{
  "n_layer": 18,
  "d_model": 128,
  "n_experts": 64,
  "experts_per_token": 2,
  "d_expert": 64,
  "d_shared_expert": 0,
  "activation": "reglu",
  "moe_layers": [2, 3, 4, 5, 6, 7, 8, 9, 10, 11, 12, 13, 14, 15, 16, 17],
  "router_score": "softmax",
  "normalize_top_k": true,
  "routed_scale": 1.0,
  "balance_loss": 0.0101,
  "balance_bias": false,
  "router_z_loss": 0.0001,
  "init_std_router": 0.0155,
  "lr_router": 0.00102,
  "n_head": 2,
  "n_kv_head": 1,
  "head_dim": 64,
  "vocab_size": 8192,
  "norm": "rmsnorm",
  "norm_place": "pre",
  "norm_eps": 1e-06,
  "positions": "rope",
  "rope_base": 2490.0,
  "rope_fraction": 1.0,
  "qk_norm": true,
  "attn_scale": 0.125,
  "tie_embeddings": false,
  "parallel_block": false,
  "init": "normal",
  "init_std_qkv": 0.0771,
  "init_std_o": 0.0771,
  "init_std_up": 0.0771,
  "init_std_down": 0.0487,
  "optimizer": "muon_variant",
  "lr": 0.00307,
  "lr_mult_up": 0.935,
  "beta1": 0.95,
  "lr_head": 0.0127,
  "grad_clip": 1.0,
  "warmup_steps": 134,
  "schedule": "wsd",
  "decay_fraction": 0.554,
  "decay_shape": "sqrt",
  "final_lr_fraction": 0.0,
  "batch_tokens": 65536,
  "seq_len": 256,
  "doc_mask": false,
  "train_tokens": 390300000,
  "steps": 5956,
  "dataset": "wikipedia_en"
}
Below are experts of layer 6 (counted from 0) of a mixture-of-experts language model. Rows are named router (the router's row for the expert), gate (a neuron's input weights, with its number), up (a neuron's input weights, with its number) and show model dimensions 0-127. Each number is 500 + 40 x the weight over its row's rms, rounded and kept within 0 to 999. Numbers have three digits each.
After each expert's rows: a language model's description of what the expert responds to. This comes from a sample of Wikipedia text that the model never trained on.

# expert 40
router:489500528535472452527453470562528550487479519461451502448510502562422496457452490518481479477534482443479526395538445549452476560435529483532494472461471512430405526477517571507507440481526530527521421523484508555473496539489459509464532598513540578501541517486559452544538475485471503517554521553523524528511458522550480447542524491457464504574568503429541535510450485497518576498541
gate0:492491556525458519476425517534514592540470471483524516416538574518499522582501496557504439431498537504452561508589503488494346452510452494471500523486493567471474512522480487451489449427520514582486499523487530505549508524490509499509549517470478415478475480464522477494451495568471498519498434475561498476483523522514450427508515450478494565468448560546516447524541476479518507458536
up0:512487515465538457523483568461461457485577505515540468565458490487457458440543458445487548587544486476593483514413489492539600497495512529540505522449502430540544490438513477581521537476484476455547492469536467518478489493484387503529456488537462521490570554489476518463595477516505510444509577532497557505443487541468536519449460498521479483517504490419477511498475492531482526573507
gate1:465531567479536484552417488509397555462618494465505416504487532467507545468491465494539506386544491509507451483514437533488551495525510542432509484526459459500514483527510427524509500455619484509492455541480468460471505516505481425508442467509514493501570506520486546583480521447523565543472492508493474470481444451476567490449480565458479463458516543465535506510522498480455544509482
up1:514478493528431475477500520541530473395464528496492466496544480493441427465483412476510462497516593535541475535526457511534515592472425468450552451482499517470557535564468518493504496518472478497502516521474535484552557459550522487548507528534570532507545440560450527502565446593515521555573510538493470406487513567503450440533501487525481520474482549514565509496471471483474470533440
gate2:521455472487541515566536489517391541431510514485400500500513543472494540571484523478513505479502517498481569488454469499479519504464515498573471527531478537497406474457499529506480469484495511496513446502535494502509503538485528535481489538468411527437402586423534449542443465495501507493459524425474538564558487442476478480512525478497514420591476462492541563477482451558511421462534
up2:517444500503427432482520501504458519493472426491512495478486476475530529519525488472434519520538548502446508475577486509444516508505482498514466557450481520447516545449448522464484408541499501541449397491499474521580475549457503503542566540442503604509474492507514454527506438485571481500508503502473418533481512519420507475532512438520547551557468547554524459574468536521452512455600
gate3:523497520564458469515507474533495494519431499543503492440489435503412611471507504520561490426531523505513493539492517541429501534512500495515538484573495488494450569468481494437521480551481520494517464585471461503499451532504547540529489492534535533543488528551584520518440465480513478520483516510482414529453463488513454455532543539487462482461526492376477596550414477480533583488467
up3:551507454439469534446520562480531459541604472509538523516464525535499428455582501541494498490457471489489486489496505483527460475496537479473466489490506504530555488554517534555426528479462447517402512492538529464509565464514412473473474478503481489430516500464447453503480477517501537511518524472458551467516543471613466541499442499520494607527488408532558417453570507539496483538511
gate4:503487479560461571559434586503527470490616532476478489454524506487500560541474557492558463486501499450528489583506467503476497552508476544458469444436498570501487521510467443521470482463542487454471535480539517523478500483522402439547490488488606499446515567559467592510459508512499496498484492582544422515469438434463464506484485514475503472438472488500473448508507450521477488531462
up4:454508493591469435472488513513519463503526517511561484484510511498518520454446503497521500500470508425499500518470557515466548498487461484480413481455491445465479484516466531520522488514523504500431509564590479534452520487533415462517565497495588423493561546529461610537536481470500518525527608594487480481552469462436537502496521585485520480451498490432543508550454468501488517579521
gate5:516498425479497486570516492489507505473470459532489520498528501502533512501517479456548495424450564482465573501560483540486493444539596442504466486569539480457405527484465498479489529500499481502562498545589461494516410489452554548534541499502549426449478513503576469521479474490540519489534518463486453466548492523503431558433526566445470490441550548431493486540596503540473489480456
up5:441497527502491459445455493491490488522490491534528565494504496507520492549523428491561486503524545516491480583542511551530479502530511472512536531511411481472477480461543522455546517520494547444587496527543597524470496491544496510516489482426513478530497444466495537457572494575459534499519428509507511561444487422470539585428489418463498489534435460493447385477559534494544489439532
gate6:486523485544402477504479489517520545549506531446536430577556493503512472471478474512444455438529441500411484485512449537589501582551491461535504585458460455517418516430486563512510484541467494503524471482518440484541576525495520477515480502497506571488370484529485487460541500515497481546480481502521482500509498565621496510482492487510517461498500512516554421504559493442493519488503
up6:450577481504561498452556495503465467455503480519472466485460498558530520508536543558504537573482514501599426470437495431432522402478505524482569471511509480550567436625552447543427525510501491485484529490541528508472443463457412512443450519469525477559496498484510469505517515478539512477540540505525525446520487467452465467515498542543456456474526475484483561466442547531511532512505
gate7:472483550520554460622495522532565460501524473530521522428513471507501540455416486499441464501489529521540470380498483480501473545428514526444462477476510538441478574499498487523507477481485533504516482564546506509456430522513566504515538581496434481494518491551490470497488494512490500495546475441535512526511487492521506509519504491487554482510656582483468526478497467498445510501619
up7:566495524516506412502467482529501558489554530483462449494489523490504460518487562480481469513435505477456621422448570466511459439526506489551484533462511502484509509568459481570512511522457513513498556496485489505541556485500425499492477513521515509434466541500464494488465463507448499494518515402446427526471498521390530490539519466503517471462588539583544481458586514552475500557445
It responds to: Equals signs closing wiki section headings, slashes and dashes in tables or coordinates, and month names in dates like July, October.

# expert 33
router:500512481504459457545514482520548507526539565468460496483418509537475525517485478495492456544567560398442423440522441550466466495480556506528514482481467437552390491476557504536492554442554512586515464522492537553504458561534458503463462569456558544503514465490578508485546547461470534489508516461509520511515451547506529480503425430462477470492485513481491504460478511464498525609482
gate0:510477473554445556470461490564456525562479475512490462512520442512570484453539504444490404494473522423485486475447526464487487462497508463516500501478495557555494478554526488531585459451451450465530389506514478478533476475453544508467480532546605525483469514507438474393456470420430502492529503500476501524502477467552532534429492461511511516529568434491448515503423550524516479501510
up0:475429537433497439565539533488488492381512552441481563493570511495524481569432448460505550522512455540493521522576556529530520531510499533567532459487533458454547487530501520528409451565440535508506536493425534477496515492532510594581579452498434519511532462501440515484493501528497501564504462545469494480488505517473447459463478503425508510500480493496466523482524444537477453533492
gate1:487480513559463476474524529491448481583454453520498587477527533547486479543547450443487469530477533438470450485580549504513525520473449414504444478482497492482507498564520477524514500478440483496646468441501513456486509537536529478556507496493505485502545473473562496413394527466497551556535466526448541513492493436490515409551563451484523534528506438503470469485518519478506560521502
up1:497529525613503507448504490503469510457466543452518468469475554496463463546488487515490587437513480411461573448481534532508447475500525481506567522486505528535500556479436503470470484536482469487465492509435514480482515522435497561499454481468496520424413457474444517535535450451558477507463490491552481420497521540457423469493495483481544499447426539595541517463501566447521486412508
gate2:539580498556483462487475521518439467584493531487521498510515554512532433474534468456500500539474520458474453514494547459468515467546520602520443555599539506527490456470546543511539448449484489472501474600527433552508504428520512529447459466475414528511498507485554513526552468479430531443528504472577514555481535464460490531588499464481504487568491516509477490473496526531568550548451
up2:528504478483458496428530444493488476428499533489501475505502467497495534474506511523439391428519518627519424517524468512554493505511474435459383523522449516475537504530453455489528479501489494559479469541465555516506477493472560533486583495513513467485519519502538457599401536506580446559441523500478472508527571481484564455480465552501474555501557529536499496511500466540506484527480
gate3:488527541451454472583503508475485496492508487449443515443470531500495578517510491543464545552448512523477506512454488460479513503455483501475524506496489496475474542517434525518533510523557494473510520468535519534520535488542566452449466509450497492402513454530458539467452420502462516535478462490542436465529459523521350513449450432505478491473474503486470603465446457530446433578588
up3:491498492502480443537542526442524488452484460497499561470464526544516547522516454500457568570444464496554527451450513524509447551551503527483417533514510439521537568495461489524466502492514457472450530504517511467465505502559519557459510477523472494473453500529524487540470473483452591500487434405568481552458478498498506492560420517457473572461497494556557587421432470533429488468563
gate4:500523488538466609475497541520469495460524544464551522570492517542532529585539521535533493523490475465533573431536447543476491517429562522529518528483481475503484431543460477584475579457539468532535481526478584510467465476504487506494478492474514528488541463468495557462446571482467516528536432491433549451424495532477471520501491406494558435454526560541501533462486509501555426498467
up4:473502510434577562519449485500485541501451485517543535498539558515459470502496519404498553554408504419511421518503546467505474499536391469520516507467491591557573517438523516461495470427468503450444464493527508527505470531473506522485460437526474517518509518497511503436527452480482531419545520418521523522446500505513440556456502514569472494485488506483540495473507604509506542467558
gate5:509504487476520533487485459470589436517530518482489423468528519465451529532521469567558502456435479546517419466455558547489595541464489478572524459491479501530470471470510473483477466443549461518496519574533507507533525452534492468508540441548475481424442478523562491413507470521528576454476513548543451525518488517444503565570544515419468527466448556488481499448462516502506519544568
up5:514503491573489531522515499491406537516561554536495452508440405493501520552504536514460528493440491511448520446484548541562460495563507545422528513569576523463564512520383503498515517490541518491562517446469519497510456546513497445586510455561459483543469512453503488476463511433505530474468475534534543484530554479525420495451492552528475548487496454501520471522530419563454491539532
gate6:495484526463434505537465498515557521465500543511465430433495524487547548503555526494495492450421560540485450494463555491485465460522488493503486470550482569488533552541526479531510545522540534493572520463566434490563565506536487476465557645536499463453491543513519491515507455514576535511486489458511504531558513521596542464514576453482419489503465488456564563467519437511523489467505
up6:423464552463474502588407484504458530493603565503485530445481427490497526420526448457590482520487562518494514497496533411522487460516508467512560450498485539493433610577498478494529521473556492487496517479527495507513461449517528543493545587590487487491481454510519499540525506513444548498503533455511557537509537541542524535492485503482482519557482489552563479470482495559538493468456
gate7:456459577495421511532500506490524502528524508526532442540537483518516504480480516539496539497554415487526476411440488538495487453488485534542580539516495511476473482543518562463507568518560492468495541461509546596457468512567467490492510550479500584522435442498496472490551474475602565488568538575552580469487488505475521486515529454506500462449475552519544473510508524560539560585521
up7:521544465514469488565488461497414540493462579500468540524444463540518530475512523540529542502495538487483587527486493484483489500491494419472557489516500522493601503458522471479529533517516529477512519525543528476515472459493519501479463433566532415497481583398539559515518475464373454464514544499465468488550521443510498508465536506489464567574512519577476563506441440480498440454473
It responds to: Capitalized words inside official names of places and bodies: National in National Park, United, County, House, Royal, Executive Producer.

# expert 18
router:515499461502421458526455458516524530453513516449463514491489542545470593503494439393461453546556503455460491440515473589480421538445515548518538412546468479485467503500532583525456551467549529497574472534522548585469519582484495528473480496428523522482529550490517481456550481426526524532533500472518524548526519521498478480493516514441500489511518532489567539555472469446475508558523
gate2:532456492482468410512469510471461497465494566564545432528514449516528513447482465485584516494516519502459481570481528537522465413584483505530571500479481499476470529516550547490452485476548452524490475481516479593504477533464506525402514547449461506457478397507492484475531556442558515516454480501548531457460446535472522535436476552521519451517481444446500491476519463440427485442553
up2:477523502462486436611506436576464487522529516497505438551388485475481526438523501456498503520552475487465557472486554549519555461481565508567547476562469513490482553454493469495513512524463438512451510518573439497506449553462488486537527463535466487472528536514513546536499463494532500458486485443590574459544498519546454500502518409527527502470593556443494519540453527522448506477491
gate3:485496448482503442532407493505577554538501511492455469443506446499539515467535572490578524491444454456497489532485508552512507493546515472505500441531496472553501545518482460530557499454538453467485583552531559479536533525379478504607540491438553462437460555434550557473499462486507520463436514491504541511472491463461468474480491527506512583446544551494468450519524464500462536542493
up3:490531405454479429562380462555597504508523469544430495482482427501556461445532500488528510435465453544543511577446493536495474442525506489548533477487488490536460499501465500494544497429467495495490556511520521536520528567443497492562498488499523485446438517443534527501485477482501548447435518463537574524463559478457533515456548534504541532458618498456527489509517484503510487483479
gate4:529511506439503441560506529514600417544486493469503506523532539526475493501543582482573502556508459477490506512455542513491499440548468494490481517486516585570478529567485566450582461479452470453482488509493504524475496447603531447531569471521475492482486408512490478543476499444479502521528495527475434447536475546535473502394460562503489538504605499521504500496424505488524487473528
up4:512515543527563440571520516471530489510463489494537454541452486476517515449567530437528556519490477478511501548470504490513476478519509491498526534533479518593502535548545546458496553503459465474531462517498488514502473500599562441480456507503374536527453403511471483531577519495446486456463450508471456538442474549516462564436468518537456508512571476536433522441492481429432450519537
gate5:480486507514553427484514519513552480606431482507509464562507550511493459465450492497461488531550528461479499532496449560510482557486506512471492471559473460557539535507575470453471466500517515489532468492525530439561456587548514502533501472487434569514489563516511502488499527462464478661449488540544489509484555497517472458470391522548482464499522501542481479525484466427572475486451
up5:491561529504559543520447588464554494547513567525533480517524557483540539509463439460511490489459477535496413544545467446497467504518465523418409535495508550538513518526501435485475536458567529489558542554511504471512530427517418545588500528505474512510544498483513538542449550470470460445429490497551508451476442529525489557504501510452474493420530440505575451515499488550459470471520
gate6:472528471502546460495500485560571480561553563514508555509516443484399557524486550489604526486435511479560529491552432492447530587482475470437499538471480538474514473481509506475462488575487430486533503453526497493540533474512491469441409484555455510477438551523534498542451514481494461510434518527507454507491483532573447532495474488489540501527502488510441471532443439564549594498498
up6:475504564515557497513474480490518525480462541470546467521559476528429440478539484527494507577501464451473524515467488504474500451504495510552488627539476568470461530506569498446564461517598438524452456474520454472572557423508524490522586505462521509613512512539482486546527516521491519505405471480529429472469499554476523475493473488516531577487491532489534458478521565531511485452536
gate7:517456523490419503580540499511531462497493473592527557495585531493492538542569422517419533413447517428478453529471457481467412526427490543509513526512466498460450483523521525522556528562489489471501493504463475552520458543505506457520516536539516550541517459421471460447506485458544484578501494452522445454578501501476475501539487470542513477573461537539536460480508562508502493568508
up7:516401492487517459501536497496524484521527545526514557507578561495476585486539481477422477450522506488499479520505476499510428495430474521536524440552460497476447481593507540511550571531546489516492535555447467492544491522530492531528474531471551590548544495405478514425490449472571479555507467513519352500568512473489475485496469513489488493496467461534509412463514491511524490540502
gate8:405531578515428499591457533488527546523439535450523533457476472502509510467645500484516519442525515477517526463571442527552489514507438525497531424393487492533489544509484616485507515504513486487456543548532482548521503498532501486474465484501483531534493494480551511446481439515448476465529464467465534460602481485506496536549466448517461533487490500477505568526526576522519502493494
up8:518483498500492427500430509469500509527577471463546462500532442482506541453518521526503496535589510525485505485532446467479532496501549499542488527433449551482479445482457430549468499456511476508540500533548589456443465474476521491540499546624467468522489442564415510468460505521554499470437504502505556508380500447457421537516482536540500499552456505445544498496486486518513551523577
gate9:516462506518525447544490468522487582491524508581490448494497494465464447518453436461416461543476490471529440543461536540511530561503503499491529508470482532503443432451467541479493607554471489512606574528523468460465534532496551550483438495519486500491482524529479441473502535538586442554513509501482437537516447471507480505450438526519451496510474498413596478426536474544531495515507
up9:563483528519540430478465483487484528478528476514459464480529534495420481553413467483479517555457527457533485548505506541523522562482509491475548504513465561487449410563503579477548567550528458486605526475502520520484498528447582550488519501499512532518507517541522453443527611528466496610510497546511450586502496489505501526447450520511474491489504463456543511505544485574452462558503
It responds to: Paragraph breaks and = signs around wiki section headings, plus heading words like History, Background, Website, and taxobox terms Insecta, Arthropoda.

# expert 62
router:517510484500485456562483541558552549569496534508468453436567563565405497545455481495452460515541514457533439450500442559487458506452520434480545474497412518470468488504544543501479501466496550511511482522470554548491444543476458535547467540440528524505547544502548459529566494444497547479530512473515586536579492515563501460500492427448462494571514534475536477531467504490477547567523
gate0:481496452493467498520517464504577503380473471482512501513503533450563491462539516489487414558535495476555435506489403595506466507537513418489500527456487524441502544465531479476544535508498493573511421536569484564555526506544540442509492418462544568548546522480568461498531493476513533529477480522514603471491558464478483499540464471484517505440512487476544433537547496481526471514505
up0:505516524426439504537534489420541479384488507548499458525567504571542510435543528560448383579512468551539507485556412532501458528526485493469550521515545522461554513460511460464532471497557481561484517547525522556548539509501520487526491522504521567526555482481591486497536547517541480490491490461533556498501562486492540515533507528486526499508556457461481496534492553450493507563426
gate1:506504565477557413522523477550471532506493490513512511545481500509467523591489505479585484487519556515506409537473545530479429508515488551473488423410519520473485543480637460529483498531473500498470506499559499455507540528461473565573519485465467507450485487524434528537492462470552476474491490515506526451497492562575519568488454535508562500609497529493502518464430558537481528524441
up1:501475572478530490507490539480504550456500534474505472537431522434533506503543462506527468514510486519515484537493540481491450458487521523445415518406539512503483521502529391511456514517482491491527504513567454481487541521503465499564529492448447426469534511560412453521489466525557469459520515461483526488517393626562553547466505533539505439580482483488521492412438508512483529522556
gate2:468488522511532505560470473485502461530492466523514561440526522498532507431497438547565532462471465447494390465453531527489430543449509609488534543440509507517502501455498538465582521359468481511463518433521549528484528513531494480539419499447455458480570528546500437488557512458473523500474488526553499526493533464488490488471483434481531455535490565453556469478508496479490503526433
up2:498484405521442531511520561493515483458562555442501519465498494541532443488489465489484460515458486515522616551467544512500491489535509386504466521528543594445542501469473508547509375630534497531491498492501470453507466540460486528509408457556490524492480504541503516551494481487497512505498472507446509511529478560538486442493516505469494559489404446498530510478478425522506529473527
gate3:481495470489489510513513446526522411501498544494454603471487456495476430485482420542456503481494546513544420523491527529485377518462494535522541524490536474483521423475472461458533492417476523481487522465462524586485471497530474559480537511536494479417577499458486518441473502556561547513529500520476502544466610524539511412501525443515525478520461569515500484455546533491481474571491
up3:437554433481525540504533460446477411520509532489459466543523490481503478565439379496443507493490596515521452502481488529501437463514473535490558478541567534427527420479481418495521532466500511490487523429476512591524464469524480517519469499482494495518539493496500526548503510514582516502528489584449520501534554550580520460494550545485509477513415565490480487545487498536448521568486
gate4:456535493499555516579460540612587442520496444522553583547492516529531452497546426450530525440501403506498483498455494492503504532442512520474497570457491550449515497517507540479550495503499534506473426514546505497528454530502500576478432542477450492450538492423479459478472483474520480541416526476454515501518514527497532392500516475527476504494534535477558483447463516532581495447471
up4:508472467504477419432460521491407552444469520450455458477534506447519558444465514510484492596492577540497526455491539436473456486589527525551472515518496484546504460432538497537493481535516485500465515514468464544473589485468557466482515464443531506493534416509500517604472492512509534473535507481521412473503469484451504521432528584534484469497459469530418534559531528510462475508538
gate5:411476447495516533537483488497500494578484460510536508478475477499520534567461461434460497560511561495529500462512471492528560500564523515475504402418485490454453499541587550578534469463444517495467463555512552454515466532513532500490460471549481503509427518487573518479541399477516487478523514441509502550516574492455491540543509521424467474444552529532389521506493492537493555478463
up5:565479599535522517524528385445555491493519497497552490418497547521449518473483541501597487423510402492473444440503491508519496468516481513541522570521526424489508524471541447531534425575541502528499472524510485518476492436521495504523589491464465462509523481554486526508509556493471532545483491543550529517526556513523485515460532447502445480449452593528509444494533498472549566522480
gate6:548482506436493468485504510488466528478463481479471588499515491558531499506491551534425497437531489450450420528472584486479515537495515495459491561462450492486554590465561525522512468534493494499515419486503547499576451512517485497563523627520554483501490417476494530495535526545526580467500512537506388498522446510438511549523492566463466544496521453464433503509519443503524509551532
up6:499553551534480403470549471478409534511498513501448434520440454495494489536494447443453503522515496480500486499474579496550517541543473496531502566463504507560463369503553494509462521495475508530491525527460546489451458497464573520420520473511442557573533600428534482472490497501502474472511467574419487494467506481490530536547458463471541474455440511525495527513566580506483496515492
gate7:554532428451484603490446588458411472535510534543435514527438530507505473503524544478509436515460498520498562504548548578482489462555505501503550467584418485475406433459480474523508476490569497478519487522464507492514426471512450502534492550481541512507498489469499503453496504491495450581435499487533540464561538507461514462516488495464526499513406546507491498523509466526497481456394
up7:545541507465487462531423500463450495569501521529383441526439519501538532515519527452504444455487511490481469516514496575512522453494521500521474470560424426468465480574498513555451494450525464478488465538461480483478414448554404534563508555476418497506484490486524544513468550590505515521538440492532521445522564444559496508548496501511503546480497486514467488563534459518560477484441
It responds to: Opening parentheses before scores or abbreviations, dashes in table rules and ranges, and degree, minute and second symbols in coordinates.

# expert 58
router:521494427576492479558454503476551510475510566405455457468496562554486481527429462475482493545504517473457489456496447562440474498435581459486512504483431474477480479450579505522450479431494525553500460460449504520455438577483515507506531506440505564489533520532549424509525470445541545535516520544500523527527520565493513463502455523473480548548486549495562499568431493457526553539457
gate0:501530525413534515601418540436556607517448491520513474531512538546564474444490487536559511531467479407477466515435457548485513468491535462464537506458494539503468504423471472531546527526516520453521459520536523542478488471447511485451527576540476558544473469499469451505588522498495494498496563528441542491521571493496556552546526506495426470532497517478504457544411473490489518534516
up0:527445585552523535522537454485585489472444482488479478540477519509517529492594547516555488517551536420528535578505531455473545484524467566502479543549577507497511484499460518552545475479543486486487528529538555455594524561506477568466478452535511514481421436438520479505579504444507458474523457525517545533498478488455574508436517434500496563453528480511541499530553434497501484507544
gate1:536533467576496530628438440482525464567501464490485443508490549547496500512365464499531529474495499488486526473502455519539533555510508469497526513494465449513503521427415484504439535491527446511553458502436485471437431547490492515527502402507481492516535570519516442481505544478467477445540479509528449480566535479482563493510547546494531541551496574508532494545434478532537501553500
up1:474510469415458500428545553530418537476471494454511596438456506482524467521527531444471513453501509486502525496427493476495454470554560506549508477437555594485539482548517503523549443513491510532492536473542516541483512497482484502464450614528459441483508500458484516446504503495492523544495509521494552529449371539541525587512471493528503469445527509506465503454549478483410550469533
gate2:477422538522494493570478506552511481500523508466468495510529475570574480555535508467467580486481592486498449569441506503489553526487583522540496520541473423522454481433533511500567464507450503491490508482486489493469469492481502479495502472482421508501530549482405411510447541390511579514568525490517457479562567589507508484550502494474539489508501557513527420534480542476538490498492
up2:505431533418506548504483536501508474561450548561469486532557495591507488578515562488476494462509422575458539518515555511516566522489455566497549509495484490489479577400439457506464547494489550525536546481543453499450519467436495518487484515474482545516516533505456529445506544516589578484520477472502495505516527478466467483525517471503503516536519514464380479543540439445542549555485
gate3:497499537570532485473491412459485537486442448496512560490435456484452487501480505509504518507468573515574511391541543507481513488482518491456558474466482449489454526442597518490430504456507535468470507472505488531544451484502532440541447433462486506437557514505455567445505510537472507456490595499561547586469485546510538533458450463504501487550552475522403464472503503531514555490521
up3:488465417519449501582493487555497442487514610475526529389499504490555520521526486477533465523517532529506535562492445461477499477450541459539487538478510508439524484533516581572540498452497502501490492554528559457495476519516467550486563548549482516545454530407538439547527497524533528519538447465497490453517475490471436423480490550485535527506525412465483497481486540529490410441439
gate4:549504466589524532473470500548500517644484426492447484457428457525532481579556436497486454436483488520532577550456558502450491468517510552486504453522505492476471527593504478517468493526468518438477566543551541497529498564505499504527509462491534504457510518523528479477475533498559436429536483453440516517517514444469460534469491425454514483505500466472538533516531453491571503418526
up4:468550550573517473510421514495479501596525533469467442475491463624502514519484455486514460436458458504530577514520533464481527466518566454525505497549453484502503573534468501516440442519513567476420554502552548473522542488489465514429488495512567454507539484544498441465458516473455446439494438472494449457487414466450428492494492466448537503560505497455556472513503490472497531525487
gate5:496528604444505386506474517448541495506433506465468480527594558570522445585465476470514513517522577501542506495458476428473496464462499516476523543484498484496520543400527500473457592487514496511471529452410531535502506545542560543481519494551529502512476534494489442525515540478450528531545498477452520529507497471518518507471572511515441488516468597433558461513515468505480465562498
up5:546521427485457479503557547455561523482469401519505416558523516487480522512456491458528478473423431501474477505509462503541544497517532540520567508539461456537505498497463535464542459485478553466533524451577419498496466444428538475474481476525491599534475516526558537558454459459560503500483476479577502580498498475489572498484540466474434471453530540515437465547476553519558475488512
gate6:558508449496536518448464481536501469649535528484532490526446510450486487531479418530451531430508510517512497515474478551463413463555570467444493532499428532531482488484572478515496466518500481543519434456476487491499490491434488515463514542411475547527520530455478444509537449548460478460574560514437503432482515519422529465514534570553486518546443451550497507551519487505529490521520
up6:474565442552455507533458569457427495513530564485509543491490514463483493458544504489391529512556460434505385496449437482534491549495501490449586487546480479499486464411528522480547429516524506534504436446493488486556437487477526508489521535474488494477490413451441464472542476492483472408565442497551530456554515473492534494495524497510490505465488537470546510528437504455498539440473
gate7:514477500518449461542455518433606511540590603504433513444523467516533490551540569479449482442437556485535532507533491475486431563485539439558484513512466412474488444496488543552516494525447482500461463487440543501474493534456527501475524537481493446504515499506543495422458489477459479496529470610476535537463494538482525501514515545479548522494474446526548522483479447470488593454473
up7:516482525534460492542494476439580518471548441478442425439546443497507542568408542521469487418525564521539437534455486454453511521516511469522503493453504480512504497415444514510500492505498490389448451451480508443545576461562534483481496563511481467525548554521472515443530499543519479476541476566455534489506549529491475537467507484490543551485435519564499520492450467504586541466506
It responds to: LaTeX symbols like braces, carets and underscores, math variables, IPA letters such as ɛ, Cyrillic and Vietnamese characters, and byte pieces.

# expert 50
router:514480469590503457558515494516497545496499521479458482468529549542420495501488507442455481526513460428411485481475483506434483574471566531491487475481507504479429481512471485570460536426553533518540458515528513557521458555452477514427483516429533536505524502484521520525569508425546552553530497514448574496578483506493527461408464469465430520545540539428567545527484532485487524502459
gate7:480459476574489450472517467473502545433481451510501564472490506490493526544474470493467532476534475416485467425464517472494472529505514510533547483531509430490452573529500512584470446482535503488531430520507601501544502494466571508497588490491552633485494506562523517504483505541490577451549490556472541494510427558427481478530482473499504497510509525506491589435535552459556509476552
up7:536488576471510539464540485511535494572492510535467462521510479475452567532479523479457476521561556585524497521522516492562534487491508509534447488428524503500470453551519466513481514575513515528476523502483435525461400462467412439465484644484481415486497548466516474484536451509568521599462499464509583482500474529500540490482531490480470479464502523460503429566500492516512522548435
gate8:461443467480528480442497501550459508510517446476478573428557514480524502467471506547540492506499522465466484505496590533540509459427500520491523479510522485505455456477544524495469506495424481452487496523393573562481485541534471442536499463523517572499510502389461477531434437528558483464471509519456590592447479434484510494428574449498553480513492472468547497562498532467480492457475
up8:516444482539522484531511507460464485458539459524505489508574471506509523491513493545492473517437500501433498492522477544458496519466464500567580541420528514503536477510526446495372540500479568486606581503436445528515562573432551413525463507532580549482524492509504504498518490486530489470545489535498570523394486469527450500491528513498492487480510493407558522511535487436478478457466
gate9:483492522545471454540530465453461468496533480447464550527476439472435507420475551493434533497504437416468475547517389506524513444490490502508563492486479513504426515473486498514503531406493514485415401510519550498487549515513532507480458530486431542509459515447472493499552514482556496492472562479470493503451481543452425479581509439524467572475488555547552509514491455451537473441451
up9:437507492485531593508505591520463515449490505507482469484527480518535513550545486497523446508552476474515481500537496507466546515469466506516487553513570492554467529544567507478569528418431467439526516526476484451506471488510444543448511518475498566539454491466522471511536497504611526436480479510503535481424505528505457435554471489491504479552512517544523530501657397489492474561545
gate10:539487435474555491504431548569610428476526552505491525522484501525484581567465494495457520481520539461401502527539514502499528489424501478495452453484502495477556515503527436526493493525548493500485500524506465448443515563408539480497537543502431460467510479450501516548450440474435471504510498425487421488542446491529528458522530584508432535572484520462528524503524523555510446533453
up10:555584533419465456434557535483574440478554463530516472546450513508562547485447548535464518459530529503486520501455466475516524517500526469432528475529494448446525436513462514525537521501554467540494503530532472437416563480436492501512545416483480450447481454482587551416543472527500522469487448498455468525560546484513519440507546499512479509514550577538503476524511483461481540501426
gate11:558577479447526460493520494481510509426503456391580475525523502482509537527505507469546439533476567509560506453486521494441515517449529497497508461515481474548445543556435507526533471477565451514466493506519460503558530469535453522586509501465424498486502536474545437489501451486504468507424539527461540451511534478506459476469517514513401487477546586541516559534500503525380486557463
up11:485563539574518533405508508473529431549452511460474498481491550501507482442431471476482491504479526454493482511425529478527549524477446528531558557498519522518506532403484536507511546456499521485592514477469575469487507476433515558534550483517624514533526475536521524480533435469437479452497521447558441571452478518490538459400529476486484472491471472451448452434515491490491502493494
gate12:494496419537503518522476508471516513449465543535499551481485535509453517488508466413444511465478539487468460464586535514442465492541514487483501540537517525561441482524521496566507531532415501509561464533469526497485467539507548545484507582423609480543467491486451487470504549548533446518492465406505493530562502447456530452467508433490505475587563468443569487557542461491435508504453
up12:502482591526527458446517458543517529513514461525521477503574502520509541589580480519508520571490513511561481528497499521603529454520524517576489506534499521485538566584539455493450509613469455492483485544585497458541516498560469457551478467441583500490483498495551487397538580514480507498473512491498548509472451482527529467490491518504500510534411444472557547509490436498515494523505
gate13:497501475540487489548462495475554537479506434452507569502490534508399519481475507548473488485535574453464482514499507524529503544499565481514504487484501440491510493541472525498423485439510508485581498526568491498465473457560530537468544486501469487463494508407560488534524423449408464567433510466438553540476470460401546519516515572493473540484425462536439500483467476543506529485399
up13:512518487505497531558482549485545433455519501424524510453524541486501529454504548515527433563425536388457488480594491456518515546494458535506534550457502510503507510515608536513465428500534500456535445492520505500552470519545529544465541509541471533560500461488489533507468471489462484547420504466475530489527467451463506477559486566526429493533521619598491518467512438520531490478524
gate14:527487483565519501490497544498539521451549567490519523446503506564465513518478473520489554448515506517426519524551464519399498517468495498443543499457562528588546553500495510534429468480568522512448427450571524440465516481542449503519542512561564452541473599560442489453508488458536459513447488499499509540508509568472548498451542462502552516479570471517558529507471429500440458502480
up14:458432473526498565448545385532504539451490495501470539443524517413475446450434536568496546548473508538496518508545535488504517475553555488478508479491518607526479503461473491534564486531474495548470455430467495518491505526486519444534523492479449499500525432497541506494600552515519511498568511580440523528459550562465442472539453557511441510528484454483429450503491472476506557533522
It responds to: Common abstract nouns and verbs in expository text, such as used, known, system, species, class, and suffixes like -ism, -um.